From a checkpoint of a small mixture-of-experts model trained on Wikipedia.
Size: 8 layers, vocabulary 32000, 191M parameters.
Experts: 16 experts in each of 8 layers, 672 ReLU neurons an expert, 2 picks a token, a sigmoid router.
Training: a variant of SOAP for the experts, 15882 steps.
Below are experts of layer 3 (counted from 0) of a mixture-of-experts language model. Rows are named router (the router's row for the expert), down (a neuron's output weights, with its number) and show model dimensions 0-127. Each number is 50 + 12 x the weight over its row's rms, rounded and kept within 0 to 99.
After each expert's rows: "comes before" lists some tokens at least twice as common just after its tokens as in all text. This comes from a sample of Wikipedia text that the model never trained on. Tokens count by the router's weight.

# expert 3
router:47 21 38 46 44 70 80 42 56 51 45 35 51 56 71 49 51 74 55 44 57 49 50 50 57 41 40 36 52 66 54 63 53 54 73 44 56 48 33 50 66 57 41 65 49 54 40 28 58 41 49 36 53 41 39 55 55 27 40 43 54 48 59 48 39 47 55 47 47 69 50 51 63 48 41 61 30 27 58 66 57 58 49 31 54 69 12 50 45 52 37 32 52 51 39 28 29 36 51 55 42 77 57 56 52 53 39 56 29 61 51 40 31 59 39 41 20 43 63 50 56 48 61 43 54 28 43 70
down0:44 67 39 30 67 53 47 28 64 46 60 61 65 44 49 53 34 53 51 37 34 33 61 52 63 56 60 37 57 49 53 57 36 32 59 39 37 41 66 25 68 54 52 57 50 67 66 45 41 32 60 35 71 43 49 51 44 66 37 49 48 66 57 51 58 48 43 44 55 56 28 37 39 51 44 61 68 31 37 47 30 42 43 60 60 27 51 36 52 63 65 44 58 53 53 61 53 52 31 60 48 50 57 55 68 37 88 34 50 64 56 67 55 33 66 51 57 58 27 47 67 51 28 50 43 35 49 45
down1:57 37 47 28 59 25 49 64 37 50 51 38 56 43 51 55 46 49 52 45 25 49 45 51 65 42 54 46 55 48 45 39 54 21 42 31 45 37 42 44 15 61 37 39 69 43 59 62 61 55 54 18 66 61 46 52 43 49 64 46 51 49 41 31 55 34 31 59 60 52 63 55 42 55 70 53 46 29 64 48 50 55 44 70 54 37 56 33 67 61 32 41 50 39 54 60 57 56 59 42 30 45 64 46 41 49 55 36 45 23 44 75 45 63 68 58 52 65 41 43 41 22 61 39 41 59 69 65
down2:52 49 51 62 43 36 52 46 68 40 38 55 53 56 40 42 48 72 64 58 63 32 35 60 50 45 44 69 46 41 58 51 73 66 68 57 64 33 71 68 58 60 48 64 44 63 47 60 60 44 47 34 52 36 51 61 50 62 56 39 54 53 53 31 48 50 46 58 51 52 66 39 59 31 56 63 60 39 56 56 27 70 41 40 49 45 69 59 45 15 43 62 57 53 46 39 44 53 65 52 68 25 36 43 60 37 21 48 55 42 43 40 29 46 50 44 49 33 61 55 61 20 45 65 41 66 51 49
down3:28 54 73 37 62 70 64 51 45 80 40 31 60 44 41 46 59 39 41 64 54 77 55 67 51 46 40 58 63 52 45 68 66 60 74 38 48 39 66 41 62 28 47 34 71 52 44 43 42 48 44 47 73 76 66 52 49 41 49 49 47 57 45 66 33 57 46 53 34 64 28 41 62 52 56 29 64 45 48 46 53 43 43 65 68 29 32 73 57 52 33 38 51 32 65 54 49 43 44 67 40 46 71 64 51 41 72 48 28 51 64 53 43 48 31 47 63 55 46 55 51 43 53 60 40 46 42 45
down4:36 43 58 36 32 61 36 38 49 50 49 33 49 51 58 54 64 25 45 60 50 70 45 61 51 53 56 33 30 52 40 48 64 47 71 36 74 60 68 39 57 45 64 73 49 53 43 62 55 61 46 50 47 46 57 39 53 62 57 63 38 59 67 43 46 31 35 33 60 64 17 66 44 43 27 41 67 51 48 48 66 35 56 42 31 67 55 44 57 58 71 52 57 45 58 38 56 54 57 36 48 71 63 55 26 54 68 64 46 34 49 48 25 47 69 53 52 75 49 57 43 34 44 45 67 51 64 61
down5:44 50 61 50 43 49 64 20 64 60 60 49 38 67 74 67 42 56 54 47 56 55 56 58 42 49 42 40 74 53 63 40 39 63 70 65 66 56 40 63 47 51 46 65 49 48 41 44 34 76 41 47 59 55 50 55 53 58 57 30 42 40 72 51 54 40 50 35 47 37 46 62 61 58 70 61 44 48 52 46 48 64 62 62 59 55 36 48 46 75 54 38 57 68 34 61 42 47 48 54 30 49 64 46 32 64 44 65 63 57 60 45 52 54 39 51 50 33 42 77 55 59 30 41 59 57 34 33
down6:54 40 51 52 66 42 52 50 50 37 47 56 45 61 43 54 62 45 40 47 44 39 61 57 46 32 54 56 46 47 55 55 43 44 31 53 46 68 38 42 38 57 41 68 26 55 53 68 64 58 35 36 41 32 64 65 67 55 64 37 36 30 56 35 61 43 40 53 55 60 38 48 34 52 67 56 56 60 53 67 60 38 41 53 33 46 49 60 33 53 43 34 48 32 39 55 50 59 50 46 62 40 57 46 51 72 47 39 73 66 71 18 35 27 49 42 39 49 38 49 62 63 51 39 54 59 56 49
down7:23 52 51 52 40 52 55 45 36 49 58 54 63 51 34 50 39 30 52 47 37 62 29 43 52 42 74 61 70 39 37 43 59 25 52 55 66 61 40 48 45 46 52 44 59 59 35 55 76 34 59 75 32 58 71 48 32 61 46 43 64 44 48 65 55 57 27 57 50 47 52 54 39 33 56 39 48 40 50 51 44 72 84 56 50 49 60 61 60 45 41 72 72 18 54 54 59 38 69 35 45 69 40 40 67 78 49 87 64 58 50 54 63 68 35 57 65 59 49 36 39 63 30 81 53 46 49 64
comes before: " of", ",", ".", " in", " and", " for"

# expert 1
router:44 32 41 56 43 49 71 36 44 32 50 52 41 34 40 39 55 54 52 35 43 59 51 40 61 35 60 31 44 36 58 53 47 46 51 41 45 50 70 42 43 48 66 58 67 53 57 51 59 50 46 50 54 50 46 43 43 57 37 41 44 47 49 61 58 63 57 52 34 49 55 49 69 47 51 55 58 48 73 43 35 60 75 18 33 61 47 48 50 45 64 67 46 54 57 66 66 54 60 51 64 46 52 44 35 47 60 49 03 48 57 48 43 72 48 41 41 28 46 46 61 72 34 45 35 43 63 90
down0:63 54 46 34 44 46 57 63 60 58 69 53 72 40 56 49 60 23 51 82 52 43 54 58 48 61 56 53 67 43 41 48 39 35 42 38 73 53 43 52 38 62 68 62 37 45 58 59 38 40 55 49 53 38 31 52 43 52 34 48 83 54 54 45 63 63 35 62 20 38 50 46 43 53 30 63 85 29 43 54 54 54 65 55 50 43 66 35 37 39 52 65 66 47 60 49 60 55 53 35 59 61 47 30 60 70 19 38 27 81 45 47 62 56 35 51 44 43 51 56 41 53 60 32 40 53 34 57
down1:25 42 27 43 69 35 62 59 38 55 40 35 41 65 55 31 41 49 38 67 34 47 36 38 55 40 47 52 77 39 53 57 47 68 34 50 43 58 56 42 44 58 60 38 44 53 53 38 49 37 28 55 66 55 34 56 45 31 53 63 66 52 46 32 69 41 55 45 57 26 51 70 38 43 64 33 61 51 50 47 44 54 37 74 47 47 32 43 44 64 55 53 63 40 62 47 52 55 55 56 58 65 35 65 53 64 50 49 56 77 44 41 55 50 53 33 47 50 27 55 34 46 68 54 36 29 63 58
down2:59 70 58 60 49 59 57 58 40 72 50 66 57 59 32 40 68 52 41 59 27 59 37 28 58 61 56 54 42 50 54 44 59 42 60 57 56 39 43 69 43 62 46 59 44 42 64 37 39 33 56 52 58 39 46 59 51 45 50 59 67 46 52 46 48 57 26 37 32 65 33 56 43 54 49 66 41 55 54 33 33 51 40 37 44 61 51 59 47 62 39 55 71 57 55 39 53 67 56 54 52 59 62 67 43 40 55 48 36 56 37 35 66 48 64 58 47 47 46 46 38 50 51 60 48 64 60 58
down3:37 31 42 45 53 66 38 56 50 55 53 44 41 38 33 42 42 56 43 55 56 57 60 61 39 68 68 35 62 56 55 48 56 55 45 38 61 44 47 48 45 57 38 29 50 63 34 54 64 69 69 60 46 52 49 48 48 64 45 56 31 49 50 44 50 45 40 66 53 36 55 43 69 54 41 47 26 37 59 41 57 54 50 36 55 61 48 52 58 46 52 64 45 33 44 43 42 42 69 55 50 89 62 36 36 51 42 51 59 30 64 42 46 46 33 70 57 66 67 62 55 47 41 24 38 55 49 34
down4:57 35 35 46 37 67 39 46 62 58 50 45 58 41 36 41 52 41 59 78 46 38 31 54 59 41 39 47 54 31 58 55 44 49 26 40 51 65 37 59 58 52 55 40 59 63 58 77 59 51 58 72 64 40 44 54 47 40 61 60 70 58 59 73 79 54 50 35 62 59 53 30 45 52 55 48 47 42 54 57 37 57 56 41 39 63 67 56 59 56 64 50 53 30 60 69 48 45 80 59 71 45 40 63 43 62 47 53 38 85 45 22 52 49 37 35 52 59 48 40 44 33 51 36 57 55 62 59
down5:44 50 62 60 39 31 44 60 33 70 40 40 56 48 53 59 34 55 35 46 46 29 53 53 36 54 40 55 51 37 65 47 71 48 44 38 45 44 69 57 46 61 60 53 37 67 45 59 52 49 07 27 67 52 51 16 48 50 63 47 49 53 60 60 51 32 52 20 28 51 41 70 24 46 64 71 46 48 53 46 47 81 46 37 50 50 47 56 36 35 49 35 46 60 64 28 20 54 48 56 60 47 36 36 61 56 44 31 33 59 55 37 47 56 41 69 50 47 40 32 58 49 58 49 53 36 58 34
down6:37 28 64 41 60 56 36 45 37 61 48 58 60 30 63 37 53 53 56 40 55 22 56 57 67 49 41 55 64 61 51 48 54 66 26 27 37 50 52 36 51 42 37 38 58 41 56 58 23 41 55 28 55 48 40 64 56 46 65 42 39 44 49 42 41 53 65 55 63 61 49 49 33 55 57 62 63 42 46 58 49 54 50 25 41 49 68 69 51 46 29 41 24 54 42 41 62 20 71 59 38 54 53 40 44 51 43 71 36 54 65 58 47 57 52 73 56 39 65 48 30 65 47 28 57 60 44 49
down7:62 37 57 60 36 52 51 24 69 76 57 61 42 47 57 31 53 27 38 57 74 44 76 71 31 55 47 27 74 43 48 48 56 45 55 75 76 52 27 59 52 40 39 62 24 46 63 42 58 53 50 53 52 62 60 52 72 34 59 79 48 39 54 42 56 40 41 41 32 51 44 38 51 22 62 58 50 29 22 47 63 39 46 75 58 61 35 44 27 48 36 62 64 37 35 51 29 77 53 55 50 39 50 80 65 37 56 53 49 74 46 50 43 51 44 34 33 65 43 49 59 46 42 65 53 61 40 48
comes before: " |", " the", "th", ";", ")", " km"

# expert 12
router:69 50 64 64 44 77 43 65 66 48 55 51 65 44 61 28 37 48 49 48 40 63 61 45 52 39 42 40 43 51 57 43 60 57 51 93 68 56 32 53 33 34 42 53 56 53 39 49 60 75 57 48 44 53 45 41 48 41 46 47 72 56 70 36 59 33 54 45 47 61 65 49 62 52 60 57 47 40 23 70 40 21 39 46 45 53 37 38 55 44 25 33 40 48 50 61 38 39 37 57 48 47 41 50 61 58 57 53 52 69 60 62 40 70 49 45 47 39 46 39 45 57 59 53 54 41 59 51
down0:79 57 48 69 59 56 64 51 28 39 44 50 42 74 74 49 51 52 58 60 53 49 67 61 58 64 64 77 59 57 34 62 63 38 38 53 57 50 59 67 31 44 59 59 59 49 57 52 43 30 30 36 59 49 55 53 51 54 40 46 52 39 45 75 26 41 61 43 65 34 42 50 48 62 44 44 42 46 53 31 31 49 72 53 43 53 63 28 58 49 42 56 44 40 42 53 58 54 29 33 61 50 53 42 53 41 55 49 60 38 52 52 69 64 47 48 71 59 54 64 54 35 60 51 32 41 33 53
down1:32 50 54 59 68 53 44 47 58 41 41 70 58 49 51 72 77 55 56 45 58 57 48 35 56 42 40 55 54 49 59 52 52 57 69 41 44 67 59 49 69 33 58 68 56 54 33 79 40 55 50 63 72 31 41 50 47 36 54 37 44 43 43 53 60 56 56 56 34 55 43 74 53 36 52 48 45 52 50 66 59 56 63 55 51 50 46 42 28 63 67 48 57 60 60 30 38 46 46 75 62 57 46 40 52 42 51 62 68 71 40 22 40 37 56 41 34 67 56 63 58 56 27 62 50 31 55 40
down2:62 49 60 55 43 46 85 49 42 42 21 44 35 43 59 48 44 55 53 57 44 58 42 23 53 64 31 52 47 49 44 34 52 52 63 45 39 45 52 42 30 39 61 43 55 54 53 49 51 52 59 39 61 43 72 48 29 51 38 48 55 47 50 57 35 69 46 60 39 51 59 65 54 53 54 72 56 35 60 44 72 58 49 59 56 21 41 38 46 45 37 70 44 46 55 64 62 41 51 30 60 66 60 37 70 44 37 37 45 46 58 55 57 51 50 62 55 31 56 51 38 60 69 41 48 60 82 70
down3:61 51 56 60 43 60 52 40 61 54 50 47 53 35 45 41 23 61 43 58 57 60 43 38 42 56 54 46 54 60 48 39 39 30 47 72 45 47 65 39 47 53 57 36 44 60 50 59 40 38 61 61 83 53 51 50 31 50 54 64 49 52 52 40 66 28 42 59 46 62 51 37 49 59 41 43 59 25 43 38 45 77 26 55 43 57 43 41 49 60 54 53 59 49 56 56 78 39 66 60 56 53 47 66 65 64 78 84 56 55 55 46 33 37 22 45 24 49 80 66 40 63 35 35 39 55 51 51
down4:50 57 38 70 74 35 52 66 58 42 56 68 55 58 60 49 60 54 46 54 54 49 58 57 66 62 44 68 40 58 52 40 55 55 53 38 58 48 65 46 52 65 47 37 40 46 65 46 71 31 50 52 32 51 34 57 56 32 58 25 53 52 55 51 49 61 41 60 36 50 60 29 59 57 46 56 43 69 45 51 44 23 34 36 52 61 54 72 42 57 38 43 63 43 41 54 48 67 79 48 38 40 46 46 47 25 27 40 70 62 28 63 70 75 56 59 64 36 46 61 51 71 67 35 37 50 68 47
down5:43 66 36 52 62 54 34 47 48 48 49 52 49 36 53 35 38 41 55 55 50 28 64 49 79 09 41 59 72 40 59 51 44 41 42 52 47 28 48 42 49 51 27 44 47 56 60 44 46 71 36 44 48 36 61 38 44 44 38 59 70 63 45 62 48 43 52 67 52 55 44 59 61 62 65 68 40 58 54 27 46 38 56 36 68 58 45 52 68 61 59 36 37 53 59 50 53 51 54 43 45 51 24 52 42 42 52 55 49 54 39 55 51 42 55 62 58 40 45 53 44 58 45 65 64 33 44 55
down6:38 53 43 60 27 52 43 45 50 54 44 54 22 48 80 56 52 57 63 44 64 22 38 64 37 49 50 52 44 55 38 51 52 52 78 45 52 31 34 45 69 42 56 43 54 48 58 42 55 36 54 73 44 71 51 33 30 41 51 46 41 49 32 38 43 54 20 32 67 55 65 50 79 55 57 48 46 48 47 49 40 56 49 50 46 57 39 45 59 67 47 47 56 59 53 44 40 48 42 51 56 46 56 35 50 57 49 31 80 64 49 76 50 40 47 39 61 44 55 55 45 26 45 71 53 51 53 42
down7:54 50 44 70 47 55 67 44 52 60 58 70 44 43 48 41 59 36 52 41 46 58 64 57 39 41 50 34 38 47 46 50 21 27 51 49 29 57 40 53 48 79 55 28 45 75 63 51 36 65 66 54 55 60 55 74 43 66 44 40 76 68 42 46 50 37 63 43 42 44 35 61 26 37 50 54 34 67 42 56 72 46 69 39 57 73 39 49 37 46 42 47 40 47 48 59 44 34 53 65 34 50 56 31 48 60 45 48 58 41 65 45 58 58 45 63 56 85 49 59 35 53 49 62 46 54 53 43
comes before: "\n", " The", " In", " He", " It", " This"

# expert 5
router:45 22 35 44 43 48 39 42 44 44 33 42 53 54 36 53 23 50 45 51 45 55 53 42 57 46 45 47 54 53 43 59 54 54 60 40 57 54 37 49 50 54 51 69 60 59 39 35 67 44 46 37 37 40 69 50 51 47 42 76 47 61 76 47 55 60 48 39 56 77 71 47 65 44 33 68 32 58 75 45 52 46 68 41 56 46 49 52 50 51 36 49 39 49 59 56 56 49 67 43 36 78 49 43 51 24 52 75 18 52 53 62 71 65 41 42 37 49 81 44 51 65 50 52 32 47 65 56
down0:52 30 47 70 46 59 59 54 44 47 59 48 50 60 53 44 44 49 52 52 52 61 50 45 49 62 59 76 49 55 57 48 49 63 62 68 36 22 68 58 50 50 62 52 44 32 41 32 43 20 64 33 61 50 49 51 45 46 60 72 55 61 54 51 61 43 50 62 46 42 80 49 53 33 44 43 63 66 46 39 56 45 58 44 39 36 60 35 64 43 72 58 52 42 70 68 29 42 53 58 48 60 30 52 22 30 41 66 52 51 31 31 66 61 53 46 75 42 53 37 57 25 43 46 59 42 34 50
down1:34 43 43 57 55 09 31 63 54 50 73 51 47 12 52 53 48 42 55 48 89 61 44 37 37 66 67 50 24 19 39 52 46 30 62 45 52 36 47 50 51 21 38 37 41 33 27 37 42 32 61 39 49 35 42 38 50 40 39 51 55 19 56 71 62 54 39 61 51 31 40 47 54 53 60 54 51 47 58 51 53 47 52 50 38 41 49 47 49 66 54 58 56 57 42 49 86 73 50 60 29 65 61 67 64 61 53 45 52 82 63 52 41 52 51 32 57 58 42 39 66 54 60 62 64 38 55 45
down2:73 64 29 62 59 38 57 44 51 43 43 30 45 50 37 67 35 45 51 58 34 55 40 55 33 43 52 61 28 32 40 52 53 50 28 54 59 40 43 65 43 59 53 39 51 53 36 48 44 48 47 39 66 49 67 42 52 46 55 57 45 54 64 38 54 45 56 43 71 51 45 55 44 72 50 51 50 55 78 33 67 41 33 63 65 52 58 65 62 35 65 54 54 32 51 32 40 68 27 68 58 41 25 59 25 65 65 71 58 37 44 38 42 71 55 62 68 49 27 58 62 59 73 42 45 37 43 35
down3:47 52 54 42 47 63 33 44 60 54 61 63 39 44 60 31 51 47 58 46 58 70 30 69 08 63 45 49 44 39 38 42 52 46 52 67 25 52 58 40 47 53 63 41 66 52 42 66 47 49 63 57 53 41 48 54 44 66 26 49 44 68 39 40 77 32 47 44 52 51 54 49 69 52 48 66 23 58 33 29 53 70 44 54 55 45 48 45 60 48 87 62 45 34 37 49 66 66 54 49 51 21 51 66 43 41 30 75 46 53 42 33 22 57 61 48 59 55 80 61 45 60 59 52 36 28 41 44
down4:51 39 35 42 40 53 63 83 74 37 56 37 55 49 34 45 64 32 45 16 32 53 75 44 17 57 52 67 55 49 34 78 50 53 41 61 40 48 26 60 33 57 39 55 40 46 61 60 64 53 58 53 45 37 52 59 58 37 32 50 44 39 53 63 49 51 42 43 47 62 73 44 55 54 31 51 37 42 72 50 53 53 49 54 55 47 44 31 52 29 56 49 62 34 50 31 48 22 57 47 58 72 55 54 35 53 32 52 30 58 66 67 54 64 33 42 45 42 49 63 47 35 40 50 25 31 68 48
down5:57 55 39 52 34 39 67 60 48 48 44 49 67 41 43 49 35 40 43 39 41 36 36 35 53 47 50 55 40 40 35 76 63 72 43 39 56 50 31 48 48 70 55 30 69 57 55 30 61 59 33 40 56 67 44 53 64 51 48 39 46 42 46 46 55 59 55 32 47 49 56 66 40 62 73 41 66 57 73 57 51 37 36 42 51 56 43 42 64 65 51 52 68 35 53 60 55 50 31 31 28 51 43 65 53 41 56 68 64 54 44 23 54 26 42 55 77 42 31 62 64 56 57 44 56 41 70 58
down6:23 44 57 57 54 29 34 50 15 51 53 44 61 58 32 37 39 51 58 72 48 36 57 56 60 52 38 43 34 45 44 67 63 52 38 19 64 42 53 43 48 41 63 40 25 37 39 57 49 47 38 44 65 38 61 61 71 52 39 37 78 45 70 62 45 49 34 71 49 43 49 48 30 52 37 53 35 64 67 30 57 44 45 23 68 69 53 64 51 54 53 48 47 48 52 58 57 33 40 44 42 47 44 42 56 59 55 47 53 44 39 39 57 80 50 39 31 46 56 38 55 53 77 48 70 56 54 54
down7:48 64 66 53 46 60 55 60 53 43 62 38 55 72 63 57 48 58 54 38 36 57 57 75 36 58 57 60 44 59 61 67 47 51 37 39 65 40 39 35 47 55 94 21 46 60 60 54 70 37 62 64 56 41 55 39 60 42 45 56 74 59 24 69 45 40 56 54 49 53 42 57 25 39 47 43 37 30 49 60 53 56 30 46 41 70 70 38 59 33 61 49 48 34 57 63 61 57 53 41 76 43 49 52 51 58 51 47 51 30 36 65 67 55 37 53 49 34 42 53 57 61 49 35 47 51 30 51
comes before: "\n", " ", " 0", " 1", " 2", " 3"

# expert 6
router:78 48 44 54 58 54 50 46 39 36 55 61 59 48 44 54 51 64 57 26 63 25 41 38 42 57 46 57 63 49 45 53 54 50 50 83 48 43 42 56 60 61 61 63 62 56 38 36 63 66 48 47 51 48 62 32 45 48 58 70 27 51 44 59 55 57 62 45 46 60 56 51 52 37 63 61 60 53 39 37 50 42 57 18 42 48 48 42 46 41 62 67 53 52 55 31 53 71 51 50 48 51 40 51 66 49 39 52 53 53 38 61 71 74 37 42 47 32 36 43 47 37 38 46 59 42 40 40
down0:46 33 44 47 69 64 43 49 24 48 45 57 50 65 43 51 54 47 57 67 48 41 60 46 57 43 32 61 38 31 51 32 57 53 44 60 47 62 50 48 35 35 39 45 59 28 41 54 14 55 49 59 41 36 36 42 44 58 37 43 51 68 38 68 59 65 38 48 56 42 34 51 45 68 52 50 61 61 51 32 32 47 49 52 46 32 52 54 43 38 50 50 46 53 53 53 62 37 63 54 56 65 43 42 32 41 55 54 52 49 43 46 72 51 44 29 38 33 41 47 53 57 37 36 35 58 25 73
down1:45 66 66 52 55 44 55 69 47 38 70 57 46 40 53 32 53 29 73 40 59 25 41 47 51 28 28 52 47 44 72 77 55 43 39 42 52 44 45 67 53 33 61 51 44 64 44 44 63 75 49 61 49 53 45 54 45 47 42 48 48 55 54 50 51 45 73 64 66 65 34 43 51 14 46 56 52 64 33 41 58 47 51 68 66 73 57 42 47 53 62 56 64 39 34 60 65 54 49 51 66 65 37 32 52 60 27 58 58 44 46 46 53 36 70 50 52 47 51 50 55 28 64 55 59 45 62 25
down2:40 54 58 65 67 40 40 41 29 49 51 47 61 51 63 53 39 54 43 58 55 65 37 47 28 51 42 47 28 52 41 43 52 51 56 53 56 53 51 48 56 36 54 64 39 19 58 70 66 55 37 41 40 60 45 49 37 38 57 63 48 61 27 58 43 58 48 55 38 63 44 33 47 44 53 31 39 52 81 35 48 49 57 23 57 31 37 62 57 60 50 38 08 68 42 41 32 47 45 48 54 84 34 42 73 68 26 20 51 42 36 38 58 45 36 33 57 68 52 61 38 56 48 60 24 47 40 78
down3:48 41 62 63 63 53 35 71 68 60 47 64 62 57 54 46 54 53 57 54 54 60 43 48 50 30 64 38 51 49 56 49 66 65 31 67 12 55 59 65 31 41 60 58 69 47 58 22 53 59 53 48 47 79 61 48 26 51 39 75 42 44 53 65 42 71 45 44 41 42 55 53 33 48 62 57 65 67 50 48 60 33 52 54 49 39 65 70 68 35 54 63 30 46 55 70 56 34 54 50 54 52 59 58 39 54 62 34 58 40 56 54 71 55 61 62 49 50 51 56 38 49 45 59 55 36 53 42
down4:42 49 60 49 52 45 48 46 44 50 38 35 47 40 57 32 55 68 61 59 44 48 40 51 71 58 30 61 59 39 44 52 44 54 57 65 41 63 41 67 42 68 29 39 40 41 50 53 39 43 65 24 48 50 66 55 65 59 60 49 50 43 43 40 46 67 57 53 65 66 42 61 37 54 57 37 43 50 38 47 42 49 34 51 44 54 38 57 71 37 52 64 55 54 47 25 53 57 49 76 59 54 56 50 54 27 38 44 50 50 46 60 61 61 62 52 42 60 52 69 53 55 61 58 52 57 54 45
down5:81 55 63 48 63 37 30 46 49 55 57 30 32 39 50 70 43 61 46 56 69 54 42 43 50 62 68 39 62 64 58 61 30 59 42 29 59 48 53 48 68 61 28 51 46 65 49 36 43 54 54 57 44 59 52 62 52 50 66 34 46 61 54 47 20 83 54 44 47 59 61 38 56 61 47 38 58 58 57 50 12 43 62 50 40 62 57 71 42 44 46 77 44 34 35 47 59 56 52 35 31 52 61 66 65 53 72 53 68 66 46 48 76 45 50 48 41 56 35 43 60 33 57 49 51 51 65 44
down6:59 46 46 46 32 32 44 65 28 65 35 41 45 61 48 54 46 47 40 69 67 42 65 62 72 51 62 39 59 55 42 36 47 25 42 48 54 56 42 52 64 56 59 31 47 37 50 52 31 60 49 39 51 56 50 41 57 56 45 56 21 34 28 54 40 34 63 48 43 48 52 45 68 44 37 44 58 65 24 56 52 47 66 60 44 45 62 54 58 55 37 42 52 38 63 59 39 64 74 38 67 63 43 78 32 39 51 29 54 59 48 51 42 37 55 35 58 21 45 46 47 69 50 63 52 49 34 57
down7:41 39 74 61 73 61 51 43 46 46 38 53 52 43 46 64 58 81 57 37 56 41 44 63 38 45 33 58 48 49 46 57 43 61 50 44 54 54 85 38 57 39 44 54 52 42 58 55 57 46 35 31 55 52 55 68 63 59 37 41 41 49 65 40 22 46 53 40 38 67 31 46 56 45 58 40 47 58 48 41 32 54 46 43 48 36 69 47 38 34 38 48 42 47 60 56 51 69 52 32 45 70 30 51 45 50 41 30 54 46 37 51 39 41 47 56 18 50 38 62 48 43 67 71 44 44 40 39
comes before: " the", " to", "s", " by", " in", " a"

# expert 9
router:47 38 45 59 43 66 43 39 31 52 35 23 57 39 72 43 55 47 54 53 54 50 49 47 49 39 40 21 34 58 50 35 47 70 66 50 35 42 42 31 49 53 45 52 69 53 46 38 68 43 44 58 47 29 40 48 37 47 32 69 59 50 49 55 29 47 25 63 54 24 43 56 58 45 44 40 39 35 61 39 45 35 54 53 33 59 28 51 51 52 36 66 53 46 35 52 58 34 38 42 81 64 56 39 64 61 46 69 32 37 51 47 60 65 33 40 23 45 35 27 50 35 50 53 53 53 43 59
down0:68 39 51 57 62 44 30 40 79 49 52 79 50 68 51 50 50 57 44 60 51 64 36 50 53 57 66 40 33 45 50 72 43 35 58 63 46 64 43 63 58 48 61 53 33 56 38 52 51 59 25 50 53 56 26 60 46 19 56 46 56 44 55 29 54 50 41 50 51 38 60 92 26 62 33 43 45 51 48 57 52 38 42 56 55 69 45 55 51 42 49 50 45 20 52 56 66 57 41 49 48 69 36 59 48 59 62 35 63 49 53 71 53 40 41 46 74 66 44 27 59 37 46 45 61 56 36 56
down1:42 68 60 48 53 48 74 59 33 66 51 40 54 36 55 55 55 43 43 34 69 45 72 61 54 43 59 57 47 47 36 47 45 38 70 40 46 61 37 41 32 47 49 36 59 25 47 46 61 69 23 28 67 55 60 33 45 50 64 48 68 40 58 33 48 41 58 58 70 59 59 39 40 37 52 64 35 67 38 33 30 47 66 44 46 55 67 54 42 31 44 45 39 39 40 58 42 54 40 56 40 51 48 34 66 54 37 68 35 52 49 45 46 35 83 73 47 37 49 44 66 60 64 30 32 46 46 55
down2:41 72 58 54 63 43 52 39 58 43 39 61 73 50 35 56 60 28 47 35 39 54 58 51 52 47 47 65 35 63 52 56 34 54 48 35 72 64 59 42 54 32 45 41 39 50 45 42 41 28 50 65 46 82 18 47 39 84 55 62 45 37 44 37 56 45 61 55 50 47 85 40 23 55 66 43 38 57 46 65 59 43 61 58 44 90 55 39 48 51 51 46 41 37 60 66 36 65 68 62 67 53 53 33 57 72 56 43 54 46 60 51 50 55 49 34 61 47 48 44 71 49 66 55 50 33 44 43
down3:60 43 43 51 50 38 37 62 65 41 23 52 38 38 61 51 35 58 49 60 40 34 41 45 26 48 59 30 27 36 57 22 53 50 59 63 69 24 43 54 63 44 58 31 45 37 39 47 67 68 57 37 52 48 23 44 35 43 53 30 66 38 43 49 54 58 57 42 49 42 64 35 48 49 21 54 44 55 46 30 45 49 37 39 52 58 38 63 63 44 76 62 55 27 58 32 65 52 32 47 38 52 32 55 47 50 52 51 47 45 44 71 58 75 60 43 78 64 36 62 43 46 52 58 52 40 76 53
down4:68 40 50 34 52 59 55 48 39 57 54 39 68 42 32 33 42 40 50 45 41 51 50 26 44 46 53 66 29 34 47 42 41 43 70 68 42 54 65 53 57 62 49 77 52 31 56 45 53 41 57 80 46 41 42 63 47 35 64 58 52 53 53 56 43 56 49 42 35 48 58 60 53 67 22 40 58 58 63 68 54 44 52 53 57 50 56 43 47 66 49 62 52 50 62 41 57 60 61 44 47 45 32 51 53 43 24 65 49 50 66 61 43 36 54 43 45 57 39 36 50 40 21 42 28 44 51 53
down5:77 60 56 58 79 23 53 45 47 47 72 53 42 46 44 57 35 46 48 43 74 44 61 63 50 55 62 46 60 71 39 42 39 45 68 55 62 52 50 61 45 46 45 36 46 49 46 30 59 59 37 52 58 53 77 52 65 55 42 46 81 36 42 76 58 63 56 52 38 59 56 78 31 69 58 41 28 47 40 49 63 39 64 58 33 52 37 40 66 53 41 41 73 71 52 48 61 44 45 45 43 59 38 65 59 51 53 31 46 82 51 43 18 62 48 62 65 54 37 68 31 55 42 46 75 53 55 30
down6:54 78 30 54 43 46 48 53 62 49 48 56 51 48 59 73 41 40 44 42 28 61 55 51 36 40 66 53 42 56 45 64 44 49 53 54 60 45 70 67 59 41 48 41 66 55 56 44 64 51 49 52 37 72 73 68 48 70 41 51 69 47 40 52 46 40 55 54 62 50 43 41 81 41 49 48 42 38 45 28 79 56 34 28 44 56 43 62 61 38 51 40 61 25 55 26 69 46 49 52 54 40 42 60 48 80 31 60 38 45 46 37 40 35 65 48 50 33 53 56 55 57 47 40 71 27 36 61
down7:58 44 55 49 72 57 72 37 55 53 56 64 58 46 70 48 37 54 47 42 40 52 49 42 47 48 20 38 50 59 61 29 59 54 49 55 60 43 64 63 70 44 53 59 61 59 45 23 49 56 57 76 23 41 62 53 65 44 47 31 43 42 53 33 65 60 44 43 25 50 60 58 34 67 51 39 49 45 64 42 45 39 47 51 65 25 52 60 53 32 56 62 65 35 42 34 60 50 59 55 58 50 60 64 51 42 56 35 52 51 31 48 58 62 51 59 32 37 51 59 43 53 18 16 54 38 55 61
comes before: "-", "|", "\n", "==", "The", "==="